Below are experts of layer 11 (counted from 0) of a mixture-of-experts language model. Rows are named router (the router's row for the expert), gate (a neuron's input weights, with its number), up (a neuron's input weights, with its number) and show model dimensions 0-191. Each number is 128 + 24 x the weight over its row's rms, rounded and kept within 0 to 255.
Before each expert's rows: a language model's description of what the expert responds to; "mostly gets" lists some tokens that are sent to it at least half of the time. This comes from a sample of Wikipedia text that the model never trained on.

# expert 11
What it handles: Single letters and short pieces inside foreign or technical words, including diacritic and non-Latin letters, such as ā, ș, -ov, -ini.
mostly gets: "ā", "α", "ō", "ī", "т", "č"
router [188 150 139  89 136 107 134 116 102 161 128 142 171 134 128 115 152 105  85 167 110 128 118 178 117 149 142 110 138 106  78 133 155 131 168 131 151 105 127 144 131 136 117 125 124 135 134 105  97 127 151 111 140 142 163 158 155 123 144 111 167 152 121 145 118 135 186 147 134 127 101 137 140 122 122 121  69 124 111 139 131 141 106 112  85  96 123 107 155 124 124 116 145 150 161  80 112  82 113 117 146 141 118 139 196  96 126 135 123  70 127 111 135 157 121  99 112 150 129 157 159 106 146 136  98 127 174 152 132  96 156 144 102 113 107 125 123 146 131 142 109 168 103  98 127  58 104 134 139 134  93 161 152 109 153 139  77 119  79  89 119 127 130  95  97  89 122 120 136 109 131 127 144 111 120 160 109 162 140 143 137  76 145 138 106 133 153 131 134 105 137 143]
gate5 [133 156 140 115 136 150 128 151 121 131  94 121 172 115  97 124 136 113 133 169 124 101 104 111 118 171 111  96 178 121 158 103 120 138 137  93 174 150 139 169 137 125 121 144 120 152 140 155 116 117  78 134  97 149 123 138 163  80 115 130 136 124 143 158 128 137 113 135 125 119 123 107  95 145  98 120 117 120 115 115 164 118  98 139  94 124 144 121  75 133 137 141 124 169 132 147 130 113 143  92 116  69 161 155 144 128 165 108 126 129 148 115  98 106 120  99 122 122 120  91 138 150 182 114 180 122 151 134 108 116 141 144 113 125 107 155 189 133 103  98 171 165 119 102 132 188 154 165 109 104 116 140 108 172 108 135 136  99 157 175 121 152 154  90 126 133 138 106 134  57 141 122 110 126 173 162 133 121 132 109 121 119 169 139 120 143  92 131 109 143 107 126]
up5 [ 45 147 145 127 145  95 157 134 102 136 125 139 113 104 117 135 156 150 117  87 118 161 146 124 111 106 159 146 127 139 144 146 126 140  95 118 128 134 116  88 115 154 159 147 153 120 135 147 156 122 122 115  93 107 108 109  84 173 116 128 162 134 151 128  96 111 106 167 127  89 113 141 149 117  93 124 100 104 159 103 142 130 130 117 197 152  88 113 141 118 120 104 101  90  97 117 153 133 110 184 135 163  70 107 153  98 125 113 115 142 107 157 106 136 161 149 107 132  74 131 117 104 114 146 117 112 136 134 136 145 132 141 145 137 127 127 138  89 144 150  82  63 111 146 107 110 112  87 122 144 114 130 115 156  90 120 167 133 119 146 124 152 119 146 161 125  99 139 155 137 117 131 154 127 114 141 166 114 108 130  83 120 101  70 164 100 113 122 147 110 145 110]
gate6 [115 124 147 119 135 180 143 149 155  79 122 108 125 144  87 112 173 151 111 150 118  98 168 114  83 125  94  70 131 141  71 103 150 141 126 140 107 112 155 121 132 159 115 115 122 149  72 133 163 111 150 162 124  95 151 152 198 103 137 172 122 110  87 132 123 129 129 117  98 151  98 123 142 153 140 130 119 118  82 166 139 173 111 119 110  95 135 115 122 137 170 160 106 125 113 157 133 107 134 106 134 130 117 116 151 164 146 133 119  96 149 111 128 115 114 110 132 161 123 153 140 131 172 143 109  95 154 122 126  97 156 166  84 155 102 108 106 128 134 106 132 159 111 143 145 115 149 118  89 123 124 136 131 132 155  94 146  83 104  91 131  98 135 126  88 119 101 125 104  70 138 104 144 155 123 177 109 148 122 138 130 159 125 120 128 137 144 112 145 100 144 110]
up6 [119 130  92 167 133 131 101 146 134 132 106 120 136 135  90  64 152 114  84 138  99 176 109 102  90 124  97 147 114 121 117 150 133 164 130 113 135 126 135 101 170 128 140 116 146 149 136 101 118  69 123 154 143 125 132  94 155 107 182 139 135 134 107 111 145  96 129 110 163 146 128  88 126 138 131 154 178 171  85 152 147 136 120 139 127  83 129  98 113 146 146 139 145 100 117  76 152  81 152 136 139 135 103 129 120  86 111 127 137 126 143 148 139 138 117 101 108 166 131 163 135 101 152  88 103  89 113 105 122 130 170 142 120 134 114 118 134 160 152 120 110 153  95 116 126 160 135 148 103 151 103 148 124 145 123 166  88 113 148 133 121 148 115 142 175 112 129  71 134 127 146 155 137 137 128 145 155 153 141 104  97 197 167 106 116 146 133 102 119 106 164 125]
gate7 [132  98 114 124 173 128 119 153 154 112  74 121 144 144 139 123 165 117 102  74 151 132 101 155 151 147 141 107 165 108 114  92 151 163 120 103 137 146 130 141 126 150 149 103 120 137 114 119 158 162  93 201 156 151 134  81 150 135 133  96 127 122 119 128 168 155 137 120 109  98 111 108 107 108 135 149 140 125 114 169  92 112 114 122 129  94 133 125 145 156 146 142 139 173 145 120 113 100 125 141 127  94 115 121 128 164 105 125 145 135 155 112 124 108 135 120 102 108 134 120  85 106 149 128 109  76 135 167 102 113 131  93 119 126 135 119 118 167 156 153  91 126 100 137 116 125 155 124 132 156  92 129  52 113 140 141 148  82 180 114 110 170 112 150 163 118 128 114 148  99 114 133 144 143 185 172 146 143 135 130  99 134 138 127  96 142 145  91  86 131 164 110]
up7 [110  31  94 130 115 124 128 147 155  83 119 131 107 127 124 171 167 145 102 135 163 146  98 191 136 109 127 118 109 110 134 108 120 155 123 103 135 119 146 114  82 140 127 120 104 137 100 111 134 117 138 157 153 114 103  58  97 133 131 117 115 129 132 130 158 163 123 150 124 136 124 128 148 116  98 151 127 119 154 128  79 142  99 120 139 104 168 125 134 138 128 149 168 142 122  96 133 103 130 152 161 117 131 121 119 149 147 169 116 120 143 120 123  85 126 142 141 134 120  97 104 144 125 147 108  96 122 150 132 142 155 110 138 178 188  77  95 144 149 129 100 113  78 134 107 144 141  96  93 131 131  72  88 135 145 112 162 109 128 111 119 174  97 133 123 142  95 126 129  99  97 134 135 154 162  99 130 177 143 148 109 128 132 102 127 137 170 103 141 123 141 137]
gate8 [ 83 152 105 106 110 111 139  98 100  79 163 141 114 107  71 103 121 106 149 116 113  88 138 141 114 124 152 129 107 131 125 100  84  84 119 128 104  96 144 137  74 126 128 139 174 130 146 115 141 120 129 157 158 143 151 118 175 126 157  90 102  76 114 156 150  95 135 124 114 139 108 103 114 137 119 117  91 148 137 147 134 146 143 117 132 124 127 145 143 124 144 127 147  94 147  94 132 132 112 125 151 103 143 158 104 181 138 140 111 108 154 152 135 138 143 150 136 127 148 106 165 113 118 147 127 113 159 114 121 122  92 115 105 115 130 123 125 158  93 160  88 131 148 148  89 116  55 150 134 159 139 134 126 128 100 120  90 129 101 170 135 140  87  99 136 160 143 145 143 114 103 106 178 157 119 138  57 150 151 143 127  91 159 175 125 150 143 129 140 155 160 121]
up8 [ 75 127 121 135 168 124 114 131 114  91 119  86 114 135 122 111 121 111 135 112 101 145 111 113 121 102 110 166 151 143 149 110 127 129 104 104 167 110 126 156 124 126  89 125 187 114 149 102 162 120 136 101 133 164 161 160 126 129 116  78 152  92 179 114 110 157 123 161  93 136 110 148 125 168 100 131 127 131 152  94 137 119 107 141 122 157 149 114 111 149 103 131 115 132 137 160  62 137 115 122 164 121 127 131 143  97 161 142 128 140 125  94 130 100 139 126 156 100 132 136 123 114  89 140 102 135 150 111 135 109 130 130 140 131 132  75 170 149 109 135 114 139 115 115 127 139 126 161 115 138 111 111 140 133 144 134 104 156 128 156 168 136 118 106  68 122 150 164 116 179 119 112 182 147 120 135  65 106  60 119 138  82 100 122 129 136 143 128 164 193 120 120]
gate9 [128 137 127 149 132  97  92 107 111 128 138 134 143 140 124  78 127  41 139 149 121 134 154 147  85 106 101 109 135 110 146 120 110 170  77 114 124 134 173 155 115 129 133 108  93 136 128 179 119 109 136 108 130 155 131  88 123  97 128 128 146 105 160 151 125 115 172 101 122 152  96 125 119 111 126  93  95 113 152 121 119 178 131  85  78 126 167 117 113 133  86 130 133 104 174 125 131  92 112 161 147 150 123 183 121 103  91 134 125 145 138 126  71 116 125 101 120  98 116 144 108 177 136 152 133 126 146 124 146 140  94 122 151 140 114 120 132 179  83 103 148 146 100 127 118 133 152 165 153 128 121 113 173 154 136 131 140 147 127  88 144 120 160 131 131 139  96 172 133 139 104 124 148 118 111 151 137 164 107  91 113 113 162 124 135 111  90 115 128 144 126 165]
up9 [143 111 139  91 160  92 142 102 122 115 160 105 131 123 147 146 113 133 126  83 170 125  77 146  99 100 107 105 123 149 109 114 125 114 158  97  87 146 173 169 119 159 154 129 100 151 135 122 104 115 115 126 122 129 122 149 130 162 103 122 121  97 126 108 125 137 155  92 100 112 107 143  98 127 117 128 159  98 111 155 157 157 108 112 104 138 158 142 115 129 165 176 127 169 147 123 154 130  88 145 138  95 145 106 150 137 133 161 105 134  99  95 120 161 103 151  97 165 100  79 104 102 164 121 129 136 128  84  98 124  91 107 112 110 102 116 115 140 120  87 133 108 161 122 123 107 129 174 131 126  93 125 128 101 153 111 132  87 111 128 103 157 142 128  92 168 134 147  93 109 160 151 104 124 125 137 104 132 103 116 150 170 151 134  87 154 135  97 139 208 115 123]
gate10 [145 118 119 118 118 130  91 162 115 110 139 129 143 134 146 169 153 101 183 157 183 121 146 100  97 103 136 173 112 119 131 112  80 119 174 120 131 119 121  66 141 130 109  95 123 125  87 160 144  81 132 138 125 146 125 128 144 130 128  97 122 143 148  80 106  92 114 113 144 101 154 102  94 153 121 140 130 129 135 130 103 128 163 130 114 160 124 152 128 134 117 142 129 161 142 117 130  84 147 177 140 127 132 174 135 118  88 120 121 134 133 171 123 144 110 186 115 102 135 144 187 158 126 106 153 172 107 132 147 136 123 151 161  88 118 107 103 114 101 109 136 182 115 137 129  99 156  84 168 109 137 147 141 131 153 150 134 147  97 115 162 132 152 120 127 113 151 112 117 153 114 117 127 104  71 126 155 129 136 156 121 121 155  95 114  95 162 163 161 145 143 122]
up10 [123 134 107 158 141  98  98 118 134 119 130 135 112 171 124 144 134 111  57 159 130 117 111  81 161 116 157 127 117 153 106 108 159 111 118 114 128 123 158 156 145 112 151 179 137 114 171  95 111 161  94 125 175 108 142 156 102 167 129 124 154 141 169 122  98 146 126 139 126 130 122 123 153 139 111 193 169  98 106 117 150 121 104 119 114 115 123  68 168 128 143 124  95 111 104  89 120 164 159 168 118 187 147 116  77 139 168 127 119 137 125  97  90 109 165 126 131 133  90 125 144 122 156 106 116  89 142 116 131 145 123 136 140 169 149 178 140 137 155 124 133 105 140 150 138 143 152 132 135 179  99  89  89 127 115 130 140 111 159 125 122 115 111 120 112  95 114 120 133 153 143 112 127  92 127  97 105 121 151 127 147 138 119 140  97  98  88  98 138 127 103 112]
gate11 [170 153 146 128 172 141 102 145 122 122 108 167  71 113 140 100 127  97 143 110 149 126 130  94 112 125 144 113 144 117 109  93  99 126 165 151 146 136 176 102 162  63 142 141 134 111 155 131 109 101  99 146  98 129 111 135 152 150 136 158 129 138 121 159 132 107 108 107 129 163  96 104 122  98 117 160 126 128  80 123 138 140  98 155 144  82 114 105 111 114 177 104 156  96 133  92 126 161 115 143  96 139 134 117 159 114 149 123 136 119 118 131 108 108 164 124 101 127 175 152 129 160 172 112  92 119 119 110  99 115 146 154  92 138 103 156 166 124 158  94 160 176 112 124 165 150  87 146 123 111 115 139 169 120 128  95 131 104 144 150 112 133 126  97 164 113 131 153  98 151 101 140 158 124 134 116 132 129 202 133 133 116 169 164 138 103 124 134 146 106 119 125]
up11 [122 124 136 107 139 129 104 169 123 136 121 136 100  70 132 153 155 128 105 131 154  96 121 147 147  93 143 115 145  87 148 152  91 122 149 123 110 143 154 145 107 133 138 155 141 143 140 130  95 150 131 141 159 145 161 109 111  76 118 150 123  89 176 141 172 123 115 138  93 134 105 101 146 128 100 103 135 155 108 151 110 139 101 129 159  68 116  94  91 135 139 151 108 136 113 128 125 143 141 195 127 134 128 140 125 125 135 140 127 110 156 152 104 116 119 118 138 112 177 105 162 127 192 119  77 138 132 102 123 132 125 142 135 132 138 127  95 117  94 150 169 114  98 146 101 143 110 132 134 113 113 108 133  84 103 104  86 127 142 178 171 108 163  88 113  62  98 150 141 114 141 152  93 123 141 150 113 148 119 119 102 134 161 119 129 148 171 136 136 117 157 183]
gate12 [155  65 122 156 133 122 120 134 105 116 124 121 134 179 117 107 142 134 135 135 139 124 152 122 147 118 118 100 127  82  92 156 139 120 110 155 140 127 138 129 172 107 119 164 133 146 148 123 105 162 139 115 102 108 137 113  94 107 159  91 179 124 104 157  90 108 140 155 107  90 170 152 135 163 103 138 142 147 179 169 143 112 122 134 136 144 164 123 137 112 129 111 180 171  73 134 102 121 126 107 135  76 107 104 129 140 123 117 111 121 108 127 127 186 122 127 136 134 141  92 130 119 116 147 142 110  85 110 143 139 151 175 138 164 136 124 124 148 140 179  62  94 165 115 145  98 125 120 113 142 105 109 133 111 150 173 101 152 165 111 112 125 113 105 124 128 150 111 147 133 150 137 115 135  97 103  65 100 128 149 121 113 133  97 160 144 119 167 128  97 155 113]
up12 [150 112 117 108 151 109 141 106 132 169 150 121 133 114 148 144 140 158 170 130 112 149 125 121 117 128 146 170 133  98 114 159 146 141 106 170 119  89  97 119 135  98  65 137 143 155 135 112 133 137 128  89 147 133 149  88 131 125 152 112 118 126 118 121 109 119 139 169 152 133 126 113 146 144 115 106 159  65  90 108 147 119  32 159 119 122 110 125 113 106 120 116  94 131 103 153 130 150 108 121 131 147 145 119 146 130  97 137  79 122 113 108 160 157  83 129 112 128 120 103 143 102 138 119 146 121 152 119 106 104 156 134 159 181 148 120 144 132 148 179 137 117 128 143  90 133 107 138 132  88 163 127 126 135 164 173 116 148 157 182 127 103  90 126 132 171 135 162 110 135 112 136 117 177  99 111 146 110 109 136 119 127 126 112 137 152 107 173 182  92 153 144]
gate13 [107 132 131 128 149 146 124 160 122 106 105 129 124 133 127 131 130 139 139 167 141 106 134 104 130 141 126 126 125  99 118 133 144  98  94 153 120 113 135 135 107 163 127 154 129 135 105  96 119 141 109 183 124  58  72 123 161 117 127  66 132 115 122 135 131 113 145 135 152 107 110 125 125 111 129 116  71 107 149 135 100 127 115 171 126 116 150 122 125 104  78 119  84 144  94  73 122  74  86 143 144 130 113 105 152 113 132  63 101 123 165 135 121 121 104 123 167  84 119 141 170 135 112 138 119 127 149 129 108  94 158  92 112 127 111 130 116 138  94 125  69 190  94 123 143 132 126 181 173 155 110 109  96 105 156 155 141  91  86  93 149 124 113 117 142 131 133 119 139 147 118 120  95  99 154 135 142 151 105 140 113 142 173 123 140 122 167 109 117 113 121 119]
up13 [122 100 136 141 152 226 140 149 207 101 115 150 100 139 119 102 139  94 110 131 141 148 152 132 165 126 115 100 106 158 119  98 142  65 155 127 130 134 110 151 140 119 143 136 116 125 153  94 107 136 146 164  96 137 162 126 163 115 113 155 134 128 137  99  95 110 118 123 113 156 103 105 130 162 137  78 111 105 112 166 107  96 134 121 111 118 128 138 114 105 119 135  54 115  97 126 119 115 141  77 144  89 122 117 167 134  90 135 152 119 122 152 212 118 123 176 134 106 163 162 102 113 138 125 107 114 118 124 130 104 115 113 109 112 114 132  84 138 147 115 122 125 135 122 150 158 147 137 113 141 126 132 119 148 159 117  95 120  86 128 144 117 101 125 165 114 121 140 110  94  88 134 131 160 128 141 128 115  99 150 139 118 104 159 128 118 146 141 126 106 121 149]
gate14 [132  80 165 142 124  94 174 128 113 134 130 141 118 110 121 120 140 117  55 129 130 140 134 102 145 127 145 131 122 135 129 117  82 110 141 150 164 103 138 166 150 139 147  96  51 150 137 100 120  98 102 115  95  89 117 145 133 100 118 160 149 170 109 117 121 159 150 154 145 117 104  88 100 158 149 125 113 127 134 110 123 136 107 119  95 107 131 135 114 113  99 142 129 122 114 122 112 107  97 126 151 117  96  95 137 126 155 128 147 135  97 126 130  98 170 129 143 134 152 101 142 154  88 140 124 111  95 145 108  96 163 147 150 141 114 109 120 161 145 148 138  98 160 129 126 133 190 128 134 126 116  89 150 187 139 142 105 126  89 152 162  86 140 116 134 121 116 141 193 122 202 169 142 115 167 166 141 125 132 128 169  96 107 122 114 131 139 132 109 135 145 134]
up14 [143  51 107 136 145 157 159  96  75 101 150 169 124 146  93 134 149 116 130 100 116 166 129  98 105 170 150 118 148 118 127 114 113 143 126 132 164 100 125 171 147 125 141 169  97 122 149 138 123 118 145 101 133  92 120 184 117  79  99 123 158 136  99 136 132 158 154 134 152 110 115 126 105  91 111 133 111 154 111  97 157  96 120 126  67 159 154 119 139 108  87 143 164 125 144 153 142 130 114 102 150 124 118 118 135 138 128 125 115  88 118 163 109 123 136 107 129 158  93 105 119 155 104 109 144 118 144 139 133 101  95 120 166  89 132 115 122 115 138 113 130 119  92 124 155 129 118 105 127 133  99 144 154 132  87 138  95 119 120 116 215 136 148 157 145 121 146 103 143 149 178 135 178 105 108 118 123 158 152 183 132 131 118 126 133 111 116 108 125 111 124 159]
gate15 [ 95 146 107 136  91 171 166 136 145 120 141 149 121 123 153 124 115 167 156 147 152  94 126 116 121 149 106 155 120 140 119 110 157 141 135 123 160 100 111 106  93 186 126 130 102 139 106 120 157 120 107 128 150 142 103 134 128 151 142 146 168 146  59  93 117 127 130 169 136 163 106 149 136 147 128 110 139 119  94 123 167 151 164 117 117 138  68 114 112 130 140 132 149 151 135 141 122 117 110  96 146 119  99 109 105 176 160 144 145 126 121 136 152 146  92 120  88 125 114 157 109 138 119 141 144 113 140  66 134 127 124 120 162  92 102 117 135 161  65 127 128 144 117 118 129  96  77 119  87 138 138 116 137 102 126 127 165 149 144  81 118 104  88 118 117 146 138  85 102  90 125 172 101 100 132 130 157 132 107 117 156  77 135 109 150 116 140 153  79 157 114 105]
up15 [ 97 111  72  86 114  69 146 104 117 114 122 110 132 150 127 108  83 104 142 136 100 133 132 121 131  95 167 119 102 143 146 200 137  99  90  87 117 156  61 112 101 140 123 119 111 130 125 126 151 121 127  97 145 118  96 119  75 127 124  98 121 109 130 100 164 146 106 160 114 110 142 136 151 148 157 143 102 125 137 131 128 114 144 118  87 117 144  90 175 119 128 105 130 143  93 104 129 162 134 166 103 127 149 129 102  95 116 123 111 154 128 132 137 102 154 148 132 118 130 112 107 117 118 170 173 153 118 183 122 142 121 106 166 166 148 134 143 122  94 134 121 140 159 150 141 129 132 128 151 133 136 114 126 156 140 149 158 150 133 102 144 129 188 154 143 117 134 166 130 139  87  98 148 121 125 122 134 123 179  89 156 119  65 114 140 138 105 110  89 120 118 109]
gate16 [ 97 157 139 129 136 170  94 176 128 123 100 120  97 146  97 162 121 127 130 137 119 110 102 128 149 146 124 147 142 137 154 126 147 133 176 155  86  95 154 121 116  92  92 124 129 123 141  95 124 103 115 111 128 154 172 132 145  86 114 141 134 118 124 150 105 118  67 129 109 128 154 167 121 137 150 125 116 137 151 110 162 127 122 165 157 147 125 146 124 105 157 182 145 166 156 134 134 132 121  40 145 151 129 122 102 171 106 101 158 127 125 125 114 141 144 142 136 141 122 113 168 113 117 171 153 137 147 159 113  70 100 132 155 133  96 139 106 124 161 143 164 124 107 141  90 134 175 115 128 147 135 134 167 110 114 130 134 100 113 119  99 145 157 116 130 138  90 135 116 141 117 153 103 133 162 158  89 156 138 102 162 156 168 150  82  91 124  97 164 124 125 134]
up16 [160 126 152 102 115 156 123 140 102 135 129 137 135 125 116 114 125 133 164 138 135 139 119 107  96 107  93 113 163 133 134  82 118 136 140 162 146 104 138 148  89 160 163 114 115 150 201 104 133 140 168 137 128 100 144 130 119 137 130 100 102 142 152  84 106 130  80 142 130 111 156  78 116 138 105 143  97 107 132 103 136 109  99 145 120 129 150 138 104 115 155 137  98 143 127 140 139 112 129 127 135 169 118 167 115 154 200 141 110  81 107 164 109 129 126 155 103 136 118  97 121 144 117 106 108  95 129  99 139  93 116 191 146 131 100 147 140 149 144 111 114  96  84 150 162 122 159 157 150  77 132 104 149 118 121 125 127 146 150  90 116 100 124  92 161 161  79 131 111 139 131  99  56  95 124 115 121 132  98 167 162 112 133 117 103 118 128 125 111 144  99 132]
gate17 [119 123 170 132 153 148 146 155 153 156 145 147 101  96 133 145 103 130 154 118 170 159 129 171 139 138 128 135 162 145  91 137 184 160 109  90 100 134 125  83 132 144 142 139 108  63 147 125 142 114 114 178 117  90 129  99 123 144 180 178 126 113 121 131 109 129 124 147 119 106 170 120 105 109 136 133  97 106 154  95 142 115 131  96 112 112 128 122 129 115  95 129 121 137 121 114 116 126 178 134  84 163 113  90 129 133 111 122  81 127 158 116 153 141 144 150 135 158  83 166  95 127 128 101 136  89 147 155 101 136 148 110 138 101 140 165 111 161 147 143 126 135 134  85 126 121 156 143 128 134 140 116 137 110 181  92  92 146 125 188 105 167 128 124 122  91 118 153 144  98 127  99 132 136 157 126 104 134 126 147 119  97 110 112 190 131 143 141 134  89 106 142]
up17 [112 147 130 120 131 132  93 113 122 133 188 120 145 104 150 154 141 107 106  98 120 119 149 140 110 133 163 119 108 141  91 108 126 123 132 151 133 164 139 118 159 120 132 125 127 146 137 142 134 122 115 160 105 130 108 135 128 123 170 111 177 116 100 131 136  54 131 120 128 131 121 122 158 162 131 187 112 163 119 167 131 115 166  82 126 159 108 103 190 162 132 115 118 130 137  75 147  93 149 154 169  83 106 131 138 156 154  79 106 164 118 121 139  97 127 159 136 118 112 131 114 121 131 151  96 176 154 124 115 184 134 105 116 138 134 177 126 145 155 118 105 115 161 116 120  87 106  89 120 119 130 135 108 150  70 123 119 132 170  85 151 109 125 129 101 120 112 103 160 144  89 117 119 104  95 158 154 137 138 125 117 135 127 109 123 188 106 134 125 142 100 133]
gate18 [139 138 161 114 115  78 145  98  68 144 139 139  97 121 156 111 151 108 140 146 139 127 140 108 156 119 125  83 161 138  90 142 155 137  89 106 113 119  83 149 133 120 103 115  94  95 102 116 102 131 173 131 155 107 151 140 111 145 143 158 104 113  94 129 129 128 140 111 161 122 127 112 164  94 160 124  88 114 107 136  98 118 158 145 159 123 157 156 155 128 135 125 148 138 131 156  94 133 100 171 149 113 117 150 158  85 126 157 155 164 116 107 101 138 147 107 127  89 140 130 123 137 102 178 122 137 101 127 102 107 125 144 169  97 117 127 128 116 139 131 162  90 141 113 151  95 166 103 111 131 124 116 141 134 142 139 108 103 100 120 143 118 136 112 156  83 163 144 161 201 171 156 153 116 138  98 138 134 142 139 125 128 148 115 169 142 135 193 138 179 139 120]
up18 [147  86 139  90 117 147 163 111 112  87  94 108 153 128  93 110 153  79 166 135 176 149 153 113 159 139 137  82 131 107 174 151  92 116 128 113 142 114 120 100 146 113 120 156 135 148 126 116 106 124 124 124 115 133  89 159 123 145 148 151 117 132 118 134 138 130 133 105 154 110 141 132 134 106 123 115 123 121 106 110 136 126 114 128 165 140 108 175 158 102 103 132 118 134 137 150 121  89  94 148 128 102 111 158  88 116  94  95  80 115 106 137  58 117 158 144  79 149 175  82 110  95 150 147 154 141 107 137 127 124 138 143 153  78 113 118 111  87 152 130 116 123 147 165  91 135 126 121 107 153  95 175 133 115 118 112 142 124  98 129 131 113 111  77 112 102 171  91 103 192 147 129 126 144 133  95 148  87 131  99 168  99 149 120 133 135 123 130 128 130 127 142]
gate19 [156 120  97 141 118 134 136 129 141 164 144 130 119 120 149 121 178 162  82 106 152 177 106 143 133 122 152  96 123 132 114  99 138 144 119 147 136 144  96 123 120 174 161 155 132 111 119 107 112 121 180 122 126 114 118 113 141 122 112  76 140 111 156 181 129 161 155 125 150 156 135 133  72 110 137 144 100 130 204 152 148 140 129 136 155 149 129 138 159 140  91 191 129 146 150 137 109 149 151 123 164  87  96 135 147 180 188 157 118 128 131 165 139 147 120 168 130 107 147  86 140 129 126 115 144 107  82 121 145  90 171 128 151 143 105 115 146 140 177 156 183 141 123 149 155 128 126 157 122 133 146 118 150 157 151 136 140 137 126 124 107 157 146 130 141 103  99 154 122 138 134 142 140 131 121 114 110 102  99 112 175 137 153 100 170 115 119 119 113 126 156 131]
up19 [ 80 168 142 155 135  69 158 139 117  74  72 129  69 156 178 137 146 118 106 162 117 145 141 144 151 104 134 156 121 142 122 104 104 130 147 141 121 144 157 168 154 125 105 120 115 120 165 117 136 131  98 130 119 174 185 141 158 137 142  95 149 142 132 130 113  79  97 123 124 128 127 134 149 100 112 136 134 130 125  95 169 137 138 140  91  97  93  98 119 122 124 137 110 168 159 179 146 108  96  99 115 148 150 130 166 151 117 111 125 152 108  96 126 149 115 114 101 105 148 160 135 125 130 149 107 128 133  89 121 152 114 136 119 155 110 136 123 106 128 161 149 125 142 120 110 154 131 133 111 139 161 129 133 140 121 117  75 119 138 183 110  71 119 136 160 133 148 148 127 101 131 159  97 122 106 172  94 169 144 125 159  80 113 130 143 120 141 142 131 124 115  84]
gate20 [150 115  93 113  99 112 131 138  97  77 142 131  86 145 116 104 146 135 115 130 136 137 136 137 128 140  80 138 123 114 112 155 111 134 116 159 125  92 149 150 165 100 107 120 133 136 120 109 104 143 147  69 134 127 115 124  86 133 119 143 119 111 108 112 190 110 121 127 103 108 136 127  78 105  89  93 139 105 159 164 111 149 119  94 157 131 135 123 145 131 131 118 136 125 135  71 162 131 113 108 101 192 175 121 152  88  94 124 105 111 131 124 145 107 119 137 192 101 156 144 127 124 151 152 122  98 137 149  99 142 150 143  93 116 119 134 108 150 164 173 128 131 129 150 110  98 101  95  91 104 146 127 126 100 151 115 130 114 121 137 149  73 164 142 145 121 164 167 121  84 140 163 174  92 120  93 161 145 148 124 152 155 131 134 154 172 110 125 121 106 115 141]
up20 [132 113 176 187 181 129 146 109 153 122 130 146 157 104 145 112 165 117 166 122 134 116 121 106 140  97 148 122 152 169 141 142 111  95 129 127  88 148 123 117 105  88 138 140 169 127 105 146 136  95 127 122 115 140 164 177 106 146 121 162 114 123 148 100 127  96 121 107  96 143 116 106 157 146 151 112 152 115 121 124 138 110  99 166 142  75 135 100  99 130 158 135  93 111 117 155 121 132 126 133 119 109 124 116 128 179  99 159 124 123 128 120 133 144 130 109  87 141 103  89 149 125 115 123 124 181 144 106 119  99 152 111 147 132 129 117 142 118 112 130 168 166 115 110  91 164 134 131 104 148 149 137 131 121 103 157 133 177 121 106 100 129 127  94  82 102 108 109 117 156 170 117 124 116 142 143 114 108 121 185 107  98 114 120 175  81 139 147 132 172 201 154]
gate21 [140 131 129  96 103 161 134 161 136 124 171 126 102 135 180 125 125  96 137 175 125 115 116 131 124 198 111 127 158 119 124 142 143 136 100 163 101  87 115 163 106 108 111 123 133 151 142 104 102 107 113 124 152 144 141 136 125 107 122 131 105 140 114 150 140 102 134 150 116 143 124  94 112 134 110 140  91 169 126 130 160 159 140 118 182 105 142 113 124 171 111 134 116 131 129 109  94 140 144  86  80 130 189 164 188 154 146 129 112 106 121 120 133 100  74  99 120 188 146 122 150 148 137 120 115 123 157  96 116 130 142 113 159 130  49 104  99 133 101 134 137 114 166 158 112 118 105 115 107 142 117 120 133 141 167 128 140  77 119 109 107 133 140 125 157 127 115 163 103 137 111 146 115 136 108 148 132 161 157 125 139 100 112 152 156 116 116 118 135 148 158 191]
up21 [ 71 159 108 145  76 124 172 153 158  87 169 165 134 162 108 147 135 125 118 116  99 144 139 134 106 129 134 131 108  82 124 136  89 143 131 128 151 118 101  97 119 150 107 144  99 118 107 118 143 155 112 141 108 117 128 122 101 132 133 124 125 141 111 127 115 138 102 173 125  91 124 153 152  86 118 137 165 123 142 125 110 166 176 121 110 129  99 129 148 156 133  96 112 115 129 150 138 184 163 156 170  99 133 153 100 144 116 132 136 129 141 126 117 134 113 101  88 125  89 133 148 144 121 130 188 101  85 177 126 134 149 120 127  88 121 167 106 109 177 143 123 126 161 123 145 136 124  98 120 135 138 133 115 118 137 129 120 162 119 159 161 130 124 137 161 112 208 132 122  99 149 112 107 132  95 135  92 111 114 122 158 120 161 110  93 164 108  97 161  75 110 114]
gate22 [112 106  89 172 137 134 122 141 129 153 137 147 131  94 120  81 149 168 117 147 150 127 138 182 142 121 159 153 115  93 117 111 165 149 172 141 147 126 139 122 129 190 113 169 103 136 129 130 120 139 120 107 125 167  92 122 165 160 132 150 106 152 140 128 151 152 140  93 109 166 123 148 160 125 154 135 120  98 155 139 195 117 157 145 142 129 124 120 110 144 140 167 107 134 124  91  90 163 130 100 167 103  96 117 178 133 118 100  96  78 117 105 179 154  88 147  95 146 141 150 139 161  93 128 133 133 121 130 113 126 135 131 118 113 118 121 133 123 118 128 150 114 110 150 134 144 159 165 135 155 115 165 123 164 146 115  83 120  93  98  68 161 124  99 135 120 139  90 134 125 124 133 125 127 121 148 139 123  81 133 139 155 114 145  86 152 101 118 162 158 127  97]
up22 [ 68  78  97 142 117 111 143  87  93 115 136  96 129 126 106 109  93 171 108 103 136 108 146 133 116  98 137 117 101 125 117  92 108 115 120 167 140 128 144 133 147 122 144 137 116 160 159 135 174  84  82 137 147 133 120 105 116 166  55 157 112  97 111 170 133 137  86  99 153 128 126 104 180 146 114 186 141 155 130 117 115 119 126 127 166 137 106 170 179 132 167 108 110 132 131 136 175 132 130  92  99 121 109 132 159 147 130 142  93 110 145 131 125  91 102 122  90 100 109 105 132 194 137 122 153 146 113 154 131 117 142 163 136 110 148 104 125 106 133  96 133 157 134 102 155 100 169 112 149 125 121 133 113 100 134 116 127 107 126 108 139 119 126 119 149 122 150 174 125 136 124 125 129 114 126 151 136  94 111 112 142 116 105 102 123 132 107 131 152 155 149  70]